{"n_layer": 14, "d_model": 192, "n_experts": 32, "experts_per_token": 4, "d_expert": 64, "d_shared_expert": 0, "activation": "geglu", "moe_layers": [1, 3, 5, 7, 9, 11, 13], "router_score": "sigmoid", "normalize_top_k": false, "routed_scale": 1.0, "balance_loss": 0.000591, "balance_bias": true, "router_noise": 0.3, "init_std_router": 0.0116, "lr_router": 0.000677, "n_head": 6, "n_kv_head": 6, "head_dim": 32, "vocab_size": 32768, "norm": "rmsnorm", "norm_place": "peri", "norm_eps": 1e-05, "positions": "rope", "rope_base": 10000.0, "rope_fraction": 0.25, "qk_norm": false, "attn_scale": 0.177, "tie_embeddings": true, "parallel_block": false, "extras": ["capped logits"], "init": "uniform", "init_std_qkv": 0.0346, "init_std_o": 0.00654, "init_std_up": 0.0346, "init_std_down": 0.00566, "optimizer": "muon_variant", "lr": 0.00349, "weight_decay": 0.06, "lr_head": 0.0193, "warmup_steps": 200, "schedule": "wsd", "decay_fraction": 0.316, "decay_shape": "sqrt", "final_lr_fraction": 0.02, "batch_tokens": [65536, 131072], "seq_len": 512, "doc_mask": true, "train_tokens": 595600000, "steps": 6145, "dataset": "wikipedia_en"}
Below are experts of layer 9 (counted from 0) of a mixture-of-experts language model. Rows are named router (the router's row for the expert), gate (a neuron's input weights, with its number), up (a neuron's input weights, with its number), down (a neuron's output weights, with its number) and show model dimensions 0-95. Each number is 500 + 25 x the weight over its row's rms, rounded and kept within 0 to 999. Numbers have three digits each.
Before each expert's rows: "comes after" lists some tokens at least twice as common just before its tokens as in all text; "comes before" lists some tokens at least twice as common just after its tokens as in all text. This comes from a sample of Wikipedia text that the model never trained on. Tokens count by the router's weight.

# expert 25
comes after: " the", " a", " The", " his", "s", " first"
comes before: " of", ".", ",", " in", " and", " for"
router:488513554477531495485505523519532480494504535470510560503467460542495501476563466520475485475453471529500514504515530462477525503536494515456482497524545508489520523488474463473457479523513481548532505526502475509451484544534489487487492570490488547480544504501468511463495512500515593518
gate0:472543471535513520490516523513516528477550536489481501534537424528530493462501482482473486472523473515519462502490566479483488525524490494485504505515522529494498512482507489478538487528490464528521511527532510498511513519500482515520495543459548531451528488481502456462511538492457548530
up0:470493493491474490501506547498490522482527523506476472537473462469501435457499486540502470480498459504497518500471528454483476508518488519512537505467476493509502456474545510529504481519547461531497508497510488497491475527490480523480509524489499495449504484472501498507483511535495497499
down0:467473424475501487504472493484498538507543483504540514494508512505498513526528496521511473500475441450501479538475540522477504531478503499500508467438504475536472499506519553516477462512505532459519490495476518496478480474531531516498510454483513454481466536454456481524513487485522485480
gate1:486514536507491545508508505528541462512521492529500581465491482509498478516534526471479460500496474460510508507464459491485511469499506488504535520529486506504458532487467545476484508487532490522489477466474494498505471498512501507501523493505517537475488516513463497510520515489507478518
up1:494490529535475533522498487459527464483502479518526510486522525534492514495559576488511505518508495478516498503475471507515509497504484519513493515540508499497535480500450508474513516482515457500541472532428537508530447516522544459558452511498517497480495505515500499517507517538489485525
down1:457493477465530500544474499501502528551488483480494475519508545470508486472483491455498473467528522483500512533551485506481556492486512524521513476506531501501485473449510473502498492491510505486489483523491471486516464545477486502494520501503523468507445490500477501501464518475480517485

# expert 14
comes after: "\n", ".", "==", " ==", "===", " ==="
comes before: "\n", " The", "==", " In", " He", "The"
router:481518521481517444458469493515546504502585511507530515534521496531521528524536462492520519489456467501478497508516514476493484507513475554490494490509518538537478529496500470497465489484503524549477421473483469443533483518534460500450515462507527482511522512503488549464482538526467473508
gate0:543497545455490487476513479477478472488524527499518440466472523507504553515534470468530535509451467515503509483520487505488506516469496520430518505494492482491501525507510451474473478516495483468481454493498476474506485514500506514522540493490495453500512479510496493481522525487467518524
up0:456527479517494488517524510566503516526491474500497531537538480533524466514457501538446529537512499490523490586513507476512475476467502464526526524481505512542468544504507528457508503528508534457496494484489522522508499499488498496511483449491480537488472540474487505524492469499523524484
down0:469478501519479540501511491481513510539476506525506465482507520476472485509492491457508424501488507490478537475499507476521492465486494471498476499545517494523478517476463535480515492471490557550521494517508456492484477483491457558476494479507532556526509506491503513461435479554491489457
gate1:522512473531473479497465490523524489513550477494515532494475505514472494490529468503451525495505543503508543504516583509471500530458494498491486485475524494554511487482498526497491458507488460495486503462499491506463497485502479489498502476518471471506553496539508486533495466510539465509
up1:483472497494518513480480461523478545496536515508509480531521477485505461446528498508528470483528493488507441489512529499504491498485488499525479498483480545468488494550467478512532493467512520470480500491525542494502531461488510522531470527518470509493496476462501471549503522509504549527
down1:492475487454494494535466523508523506493474507507516506504515525490519491519489529475524465508504499479453531521489503539470536506515523510528498497466514481497497466503509509492515485501499548518530454532485474505476493526529512498529515486483521483500488530545491485480487543462517517464

# expert 5
comes after: ")", "0", "4", "%", "3", "5"
comes before: " ", "\n", "-", " —", " +", " −"
router:490512495522548473510528498516532486489481505493515542540472517535525464541486503466490501521491505521478488566520520478467477496462527512452492467482530523504497488513497496487498521486518499481512472440510504530459511492530510462490478527468474494465543503491457491457493447480513468565
gate0:504496538457517462467519522460523513510494494470535506493497511538462537509541499521516487500509532473473555487482507513526507493478488464495498504514529524451508513479524458510486461514470485485518552496476488495518490523492489457526521553496508489523525503501503507523496437444487515512
up0:495512495514536497517504485488515474504481528503486504523472533480539494513461515509512498511481502470522512527478477532490461458509481492473510505492559535506481524488441505515508443451480480498474464514515491496483525505522507504497507490508494518503506441511487537500537495510503493456
down0:492529491463493503482474554522493471506505527496517497506514539486475510483526470513464485503514517490514559553528478501511473497492538486500491525516487517542526564477480492450471512510490479489494493512510524519508496505487483475486440553518466459488503504523506519500482502485502485509
gate1:518516496503554510475488548520510476521502453510540552549463542528506511470480516518484534481450498518508547510486477498491464507519484468496502465484541503504513539509540489455491487483517445481518508531486540501540465506528500520485471482478548465506531509522455490477497486463539478505
up1:468503513527486505503513477561508507537526470542535490490498491486431481469474504486463520457543499503523508502500514518495479462465503538483538497492488480540532484493506473506505513491489491569556529448501510486527492528492473491518465524508458492524564483524475487521451521529489528536
down1:477479500505483481462526531484486546524526545493506513420509515504531500486520533473506501512487480520452508506527505495486495501482512460549529462474483509489513518479502563503554504501489495548497474497573497507487515462518485508483551515516510485498518528451515443487501486502501509472

# expert 15
comes after: "\n", ")", "%", "3", "4", " —"
comes before: " ", "\n", " \"", " —", " Total", " October"
router:480523500499547500448508496567487486486484524503485506495454496496496478511514509454486466512496497516505487557529529488490466524442559514465505465506521487499552504532499482490487512510527498475485485471525522534482540441494495494501469541479490506471511494478499499480458467483496483543
gate0:493491473461493495447465519494519513477512475519476525530521486439510494517493499532506526496519493492496502466510520481492472519468533503483479420516529473510509498490505499514481471507505526496522459494463550515507476516506475504526525535498489535504519499482543564505495514512509504536
up0:510513508468493489499507492492493502492483535534475494497467507445495460480509515521500480520507480461522486452536517494508472506547540480515508512540490463496573477509541484556435479472545531475492521527487493500518479497508504503496525527482512534555547484462486543513476506478526509473
down0:509553495565453479491480473495505538508520513486513547465504495447513512505454524478494533485475502509520483521482484458446534504503523489504507472475478461520479517530496542483492527531482552516532518524523514559498515511507511496509473498468465501532524492514486503530514484513493484486
gate1:517517528495504473522503459470518424512498487510501504508500461532504499489511477484543504509485480513473496529503486484503498539480480479463488474483532544531495522517490511475508529507493551505552469498530493472531566463506510487462517524493518512490458560510493478516498507480508486508
up1:479509514484505469467494490482495459463502519540558463478447521458525493543536470431527487459495495509531506487520461488562484538464481487506498489470490502497507529502526476539510493534503484498493508493470503482454514499484513487488510495496556498526500488522523514472530470466494493512
down1:535479526499447542480506504486552521493497492491496501493475500464469544497481514511511510491529477516476454510524495491489473490517493523506521488464513490467490493461519511563527473498475498495445473477477497531496520487486511505472519508511484521512491541503504516522497450463477479483

# expert 6
comes after: " ", "2", "0", "9", "1", "–"
comes before: "0", "9", "|", "1", "8", "2"
router:513512477503493521506494464494491496499537503514481519513515514488476488445507501530484498505497502508500504467508484479492535537483539475487471473500524516508470468474506522544495518505534506487509489475461490509495488502533491539498509462533525514481511453497486503464524531497489491547
gate0:505445493495511465496469485476523520516510520506515513503473500511539493461518525482519493479495496466493557568508550502521507461486471506522478539510437487514517472465516495470496487508482521530516491524474469489490497460494511506509497525497533484502514463522490517542470494484472463485
up0:481509502478493528512474513506479514495489510507495498499482508481488485515548505499537472504502500539490492513462499526486540501484513482541476499536494498460496481464519528520479509473493519535481526494479498559495505469513562511511494490462482545548536504565507472479522525464508463492
down0:502536474500499512484501493505519479528474519486491479520514499502512496493587510476494503521495467511476441508423477515486514476543495518555530488492503443495480527465508501495539502504557472518500511478508496501486481462524482520521532505476478503512496478528505490448477492528530534480
gate1:503481499488511499505510450498512529498464530504483524523497531491533492494520473547513490518524477532512467519494508476510456520529500559472508463523462542556499501513523506512469577485526522513498484504492500514492521522515540479517500521461526528494447501467490483469515502494475515440
up1:515485510522493517503474496510532483505503519518513517517523490493510521468479489491458505476530522511481519507507486484482469501504471549528516462520498479500538469479497479519512503502495498492491501492490482470529518461535499477478411450507482493525501487482500440522463523554516524502
down1:469537496493516502512521517501490485524503466528466520532474501480509459487440488497515476547491514521521473478497494526521529513510531481512509458547495541505440464527492497475523522499493526551521466488469507477516526499491489513525490487516480491498499465486476487432529500503474509536

# expert 20
comes after: " ", "1", " |", "2", "3", "4"
comes before: " |", "0", "1", "5", "3", "4"
router:478508528514521505486514494513493505512503527487494492490492496513497555445523496510478500514489469500480534495506514458518511493510482539480476529473503459569485502528483482506490495469514543509483481443471561461493481524532478478492512500484491512434473486467487454506513486474493558544
gate0:436475479506556480477513536454514523503502488520566500507510471507465522493519489470541506518543509527519503501496530496495474523521430496445509532533464569508528483479487509494527582518515535467483492492520504460511523488531474466503445507527529499474501474501498512505510511508533534507
up0:539496519520499510524509508438518551457501482445486456488446544490524499530507499492495483497473485522515468492514524477469489457460523509523473479449502505487469529511466504503509509475482501509501488482505527509529518497524515490492544509487466468502457468474486513500505524513515481512
down0:475512479516484521497503511497509498513478478519488453498486487531486530509491558511501500518465511473499455528477503495495523487516485488501519542527464475498481488498515485468466508523506481515522515462478441489494480488511472526484483493463532495480477508546503487505498522539475474464
gate1:504469476544521497488480530506485503480519510512544511538533486522475591466545501519452543529474491490542546521515517542503475483500484549477473537521501513540484499460485495495486516475532520500533517478475506470488507533517473507488470483517452500511491510538495508505514477470528536484
up1:532529491510473502537506466473490514476471502484495495457446515486524481499511546503534489533478475494454436499500473496483537510524478473524528483492480462517478483538550496521523485472510513500497484469497505506495506514509483571508502504489511558519483453519499491526533513428502507500
down1:491509478501484418514478500502479486474509481506502471489481458493489502500499499471501473497466549523487484525514557467519480507485463521463514501509511500518487535509475492514476490516470538499515503509510468475465484472464464467507583528487478503496492550452491526488521538515532495484

# expert 29
comes after: " to", " the", " and", " was", " that", " he"
comes before: " to", " of", " in", " that", " for", " with"
router:509498498490528510480503542483543486508531495474485546515450475486514509475530482508461499540521476502514496521516468490508507506464506530498517504502507468535514513517525402522534513530510499528511526501456487511504513518522509517412451549492520475495572474497486499477503504497504512544
gate0:515498535502521534535477471494489508496500504459475510518444495478529450565505508501526527491495490530537504498537543531529504490473529487471548509457472469481551475511504438484515495528502480516526478505484501491489476531484492540464511533494523499501501486492486468471493513496484479524
up0:470505471464489476496484501516511514497503459548501525498502488545500491529509464500487476468497474501521492548493510496527540538510450520483545514530512523466453494540563487480532554511463488473528587495490510485476514492512522474477463484519519483528544560474443464516538491508517501487
down0:520434478504484424491475507475489501469504473503544492498522485498533491484533478485471474503493505509491502504505560507484536530549495534506454505512450517501503503490506507535498507503500539503502493491500501487476470493465532532532490496501515484549470544505552540506509471513515501495
gate1:450507521498490507483477502500482529531479504506511531479519510494540502500532487458508511524534530525518551493503480492439500511428497488467511514520503494539492532503518469471526511517473478487446531477506513490476497522531526510478513523502495445535509494461519505522544456506489521519
up1:537469518540484495490479533494483476521507507462503518514522486443527464473526494506543430484509495505531531543503504472476484492516473463504472487520494518498512464453502518537508497497523470529538498479525501477474494476486490533494514515492488519482473494454496491462510505523500477475
down1:471446481508508535520482488468477488481519487466517499555460462492488498492457504493492517517494454491509494477520459487517498509515513504497540472478504467484483497503569495518498487466525523483515466474491473534447511514487497522478505518477484512515516436514469536533459542520481523506

# expert 3
comes after: "0", "9", " |", "8", "5", "4"
comes before: "5", "4", "6", "1", "3", "7"
router:455515474526496509526482480502532505530469501527514526512456531517541483472498494525496500473478434497518539538482486481517506480515457541487503503529500521542515490494459498490465501475505519523520513459502538470472501486461474487479493502520509499479515520478485467494476498510500520525
gate0:449488552516499527503499465494538535470475501514467492496492465473489503490483478512508490505493505511510533524513509490565463489499521495472529514506508489554489450494463442478491508494517517537523512488468532459530519492483499474516507482485515495494525465439451500549531505465527483530
up0:539455490479557491513533512497480495503519532500497533529485511487468445459480513511485540517491468526477538498536503529512501487486498493480556480475538511518502534492518492480511522540480495492482484500424498481558488479515481522477515486515530494511517538508506499528528470509500493495
down0:487485474467535503464497513497564517517496490514505496514485492490500518519493524478510491490469482435486539502514510545506492515514455476503481497495520542467487476495498503471517508502477553485442502526486485507533482510528519495481496507532510498502440497537534515556459494499519476522
gate1:499462500499494492505504492505548495467489482520507507521500464504549487495533496510546514523531422479477531496571517521500478505529468502483494506510506532497525452523445515487521483510479489543511478464518512539506498497534466490492514517471455505506568427539506460495471509478486484499
up1:453484498504515510466489522516517521539479486493480522467503480550501489491415498494509535504510490498575513521502497510531482498514512530478488539529500517483481508536493509512490539571529545474516479535525473446495497527492497502526493509482511474490461520452519525497507492457479518486
down1:523484487503512546489483498486489502505490444493501468501525481499506498545539550511532481506513506517491544473474472478476478480487481511493498540488502509533507445503492467510500464492508540506478488448539497507548493498521482478507535506479489507506556513498499539531457475536490488473

# expert 19
comes after: " |", "|", ";", ":", " /", " October"
comes before: "1", "2", "3", "4", "5", "6"
router:489497517496509486469493505539540468475505484519477537523499469493535488440490470531463530496491495522546518537474515495505453474533479510490436495471516476497539498536498482485510478492463489548528536461490512492469451502464461486495496524521530510506455514530506513529468481496534495498
gate0:454502528473472495485508508523517462510530503519550500498502464468513506503466491501502526478503510510503479512486511502503480511496473468539516506455495480502508457520487502514515470503502561539508502570503486520485497498521516510537524522494504510505507505481495566478560429499503516506
up0:503496460503466471507534479488506486527505522492460490505537515550469532516529515483460532457504487498463499520499471481475475463517559532510455489507490477498492495498484514497501469454494554489504503482514443500450513502488517489472478484490493518498501505535515507545477505501539483528
down0:525492496501487489509462503457505514526482508501450551546460509484503512495496471500510521490475473506475539501500474513520522488498510410480525538467473555491489500485520491487533454531490499510437516543499511517513526495487505467456520506489496498507537494489532494466499487511466502496
gate1:495527504487501491515500493512502482476515509531485507488506545456502523500525476521512478539488520529514512554478525529533482496530487501462478514521464507514494461473488464517461538523525482495514489468463512492487498530514495497464519511541524504499576491470496524527477505533493515514
up1:519497465520490545472509546542468491548521489504495526489472514508530507502444534481500486530497532484514490455500482533535476495506499478467497487531498492532530513483477509548470520525540484504551473504513533468538463503492470462523480536494483504530507530527499518504521469513504517548
down1:480509504508498417523520524467512502507466484527510514507503549512527509522549486502500492485505460464532540506528529463465532482518523504513501510512510480498544560504474503484508539555503487457467517508506518534540476505494502519486491473505499500491531495509497519497545460475457516501

# expert 24
comes after: "\n", ")", " at", " won", " —", " place"
comes before: " ", " W", " United", " New", " —", " B"
router:488502477498525472505505494540493497524523506497465555502517469527508506525521470512517464504482465508422488537552542507500498517442546514453460483466492459521495489522468515538498511490454513489522484468504539516503518439504537494498498495498508468444465489462471520487531490480488444526
gate0:471480485474484485468495516516524532498487519516466528543475512482493467470550463452453511513471493537498496512522475483540498526485502484506479495450525465475516521526464523493489506525506497501494482519471470509502531506505534490525480474451537462532512468498438509531469509484483469516
up0:474478501452498517517492507493511436502492511432504471472510485514451521519503487532509476501542527462531533556501475465472547505509501486521509478505480511447477446510497518499467523489477517481508537525525488533501506498455482507501515482515516449511499567522520489484502466446491494484
down0:521526496511501536497482480484485521516523484528484517504528462487502467498479517491471491477476540514483501508515533484471470488487529481482499480511464541510498507509485500485496463457520512483462506503536518473518503507504531489517478526485485501448502468487495535503477518512501464485
gate1:507474495497529468488478502466500491512545517489521491491484458516517533512447497480514486490536485534474495490522465520528523486466508523494481522478508492526517512512475501492529502528476494510500462485472539528504493504550490524498518463519497528503513499488497495490494514533485478529
up1:496454476464494507466480474474529495486491470507574513513466513472505514502492522474504459461469491544482461493482513469535508513482466469517507522478504525499481473516493494469511490484506497501518519516501512530520459518562502514505516519516484489548503444485520505533449476535480485512
down1:502523505529503486482505498499486500503487514491489529470514479509516490517471496497515532521515505523493523499509492526506494495493505523481500487470515492519473509501483532514533520531517483523523490468489504486490518510474492494476504484516502514502519500518494454490504480499498523526

# expert 1
comes after: " |", "0", ";", "8", ":", "6"
comes before: "1", "2", " ", ")", "3", "-"
router:459493493546523493480500504559497498477494522504512498521484504525539513446501483506464498475496495519513501557475504511490508481515467511483456535478517477458520469504496473484490498470511505520517506549511499530514499535484476465484512517513555492470466479538504502475522490525534506490
gate0:493511509486493496499537475481469462511509475495486480516492523485503515496516468533514488485474496544516488497512523532489493496544505501529469513475509484491488458523510510517536486515521503479512470515540491473510505513483504451529530480538480473440516478481594464447479476513550555449
up0:562531472502506490493469509509477511515485469497510510477497508508489476535472505469486497519496515491541487450483468490492526485417459483496554497494560475450497484483519482502565462467531517527503543499527504504502486481495496473473478519497493494519512516507481511467468523446476477462
down0:520550546478521509551495481541520487493525492517473442480511495538519482487436467512493478436483494513495488482495490486487474498513468527507491556505472538482485510517504499476517494477528471512464454492514485518518508507536491512460490466516502519520502473507514497507524519488515473504
gate1:500478503529517539466536506530507468532486492478477514483505511543537524504504484579532515506491501495516522487532503517484474522511499494466486504466531486424501514513491505471528486465554452502497522441498483533497471516462475478490482472515489526530492477521518495497514561495516501514
up1:490477479534502531487501521494512461528473499491500503541525462509518545501469459506490471519488530477484475497556489540453472522515503557499481514462502477463466477498487488498530469462538483457460509519472461509508488528497514521487480472528532531550531483531538453502474538503547511508
down1:497468529482511483557493561484512543499491508508468537518531526488517508506489493448526505480481455513497522506507539534509506532503503514514492470527513528566501529467503500490516470509468521550491431528437475493473519479533529522483524476481521508541506485504469509520437479499493518499

# expert 26
comes after: "\n", "==", "-", " is", " =", "==="
comes before: "\n", "==", ":", "The", "===", "-"
router:497512541496497521456464437526535512490519528528483494512493457503530475510525480472495484502542499512474509482513510479485489526433491510496468536491506485479516535497525486512485465456487529506510504516532492506509501490542497488502497464512575529491463494481465505498504539530520486509
gate0:541488549501502489467487508512528527504529489466493476474446490532484489491498480453518488465514483508453472485500482455491480528527431485491468474457506496530536538501549535493503463515488540489524562493522521472499517460511466502531513513485546543484486507473482510478521502513525518510
up0:457501451517508513548536536519504523479479480503498521489462524485521490479501526470503509488457505511497487510551484516498454481520502521507536518532515538486469458526446490488551532513487530479484465493514471493512461479501520511473451484508455445473481481535521478491453458499541521476
down0:523518548488489526514516502508543460502488475479505512511508437539501504506508490513520521511488519559545477488499521471520512513491473510509485500540550537490456544509478505473463554517510507510506507536489520504502504458485536529514534500472513509503494482507525457498467534516545477500
gate1:457525510498519521529501525515503522468495542497519477548504482496475498487511519461496513532484478531478498504501484526500510523463472471484458531462495458474489525493522530502553458518536530496458487490486490509485519510500508498516470516513541500489528458473502497484512529530514517509
up1:476543518495522528532526494486495483498492485537512484504477516542498524488548539535510552500481487550494465503501542516477503487505467513460488465498538495492526515510486517493541525517511493498463473508500550495503469510505491533477522499534510426518514499514489496478507508515508518507
down1:517555523452491466520534493506493527506518532525499479536540530540487472521520526531523498497498498492502538505447502461506479487512473531508441497516539555489505506431516524543517520497481486524488496522499541499484490541504474500544484491533491452507471512528451506485480479487518451492

# expert 28
comes after: " ", "1", "2", "9", "0", "–"
comes before: "0", "9", "8", "7", "5", "6"
router:506500534499519517513497497486482509490517514503504508486506499493469512403494521451502506498506474492446519477504537501483517513497509509505472500512512528548529523504509499513505486493514544500480455441444525520505524469530482494485505517481473496442507482456478496494530494475458535523
gate0:457506506525494499512478467550500482540481470520475498504512498477495477533504478488472463481506528494484472496495473519457435501506483499475445509524493517510501494516555475495485520494509497498550497501494445482527456530486520532547506498435479494464460458477456485470524518460499521471
up0:469478532464516477485541490493462484496456493464511516493486524495480467515520490523518526501470501491533523539497543502519535508506503460481509525514555517503454498474497534487501501491503482456416496540500562508491511468511517496488511515544468501490522503500500507510500487505528527507
down0:487491499482529485510490490538480513465463556481460560475480500529502527520499534471518507510491508516461511498524534497528487553462520517485517524446522487476512504525495515519514485526474498529510486504550527507480506531520523460489469480487471516557513526476537496479527513510496523575
gate1:481507523515494470518501481462534473532467540493534489504482466523495492481489516496527531483526487571453512484437522472506511514499476555460516530476491486481533532507510462458477516505487491505479487521497457472514526491471562473479501482520476507470468487514480507503523493491476519480
up1:509475478508513485456517491512428526482495496510467510518511502483536517517491491471491458491491512463551469512525472493451498492501477492518470489506483514455464486517496520485506445498504471512527555490500542506491517486496466537494489497489511527527514507495510491465518469480488519546
down1:456483473499511532493456525545492477506529563462488465497466522498506522515446485544472492497484488474486535521544474474533504483482467523500516493550507534461468472503512456520492467481500467474500532537517501505496512496505489510540496473465454473504477419486496488519478471500516502483

# expert 12
comes after: "-", " |", "|", "==", " (", ":"
comes before: " |", ":", " of", ")", "==", " ("
router:496525514469501495527478434582511465514491508498517540508480466479515499521499451451527502504517491519507528519502493481493504483502522498498443511499510472477495528495459473513515476478509535529537461514532483524497487522536501505480480548500483502486513477482494503496492543539531566543
gate0:517499497528523510503466423547473502482503494461517535489505493439472492515501531492530501504512509459500515491477523512540445503494551500443515502508486521515521501479500550509534502471505543548508440513496482504515463502506493508503480522455506467506505490480484511449473493498500507501
up0:481511451488504562491510485466481517499551489508475478584508517459502476538504461502462528519493524495470483529464506499471512504466499444525553515539493459507482521508480476498469491508472495493503491566569521505465488495504480474473501474490455512499465491534526484575526473488491532492
down0:489482518489531522548522536507478508519493508502453503484497463520529435498525495557506513501483502505513525487530497487466510515507479534458555491505543505489466524507530460501496503456458498488490514490525504519485495435479461505482515462490472540517499533478521496434502473508496468488
gate1:504532497488508453528499459521510458544506495467513524456507491497470483468527517448502500481484472546520511453505476492489485449518520492453458492461507481504490511531510469536553504478487526498503478511534543458478477475516510505533487504546514464485532499491501512438463514501477541535
up1:454495498532500485512511507497534542507506515491491445452480446498478492454472527487498512490470520520547468509511508486569501524473487497508482471498515538501482481456486478533488524452521485506475532490494459499535490493555524473527556534455518495481487504498491496497528530519509520514
down1:452482474502521509553484563504478480479488548489493482517515535470493536485528491512518527521472499461516494500506485522493541519497484494529512513498492473533562516533495486487483499492459483562498528536554462506518474504463523507492460513502506523492504519450532485486521495520457466526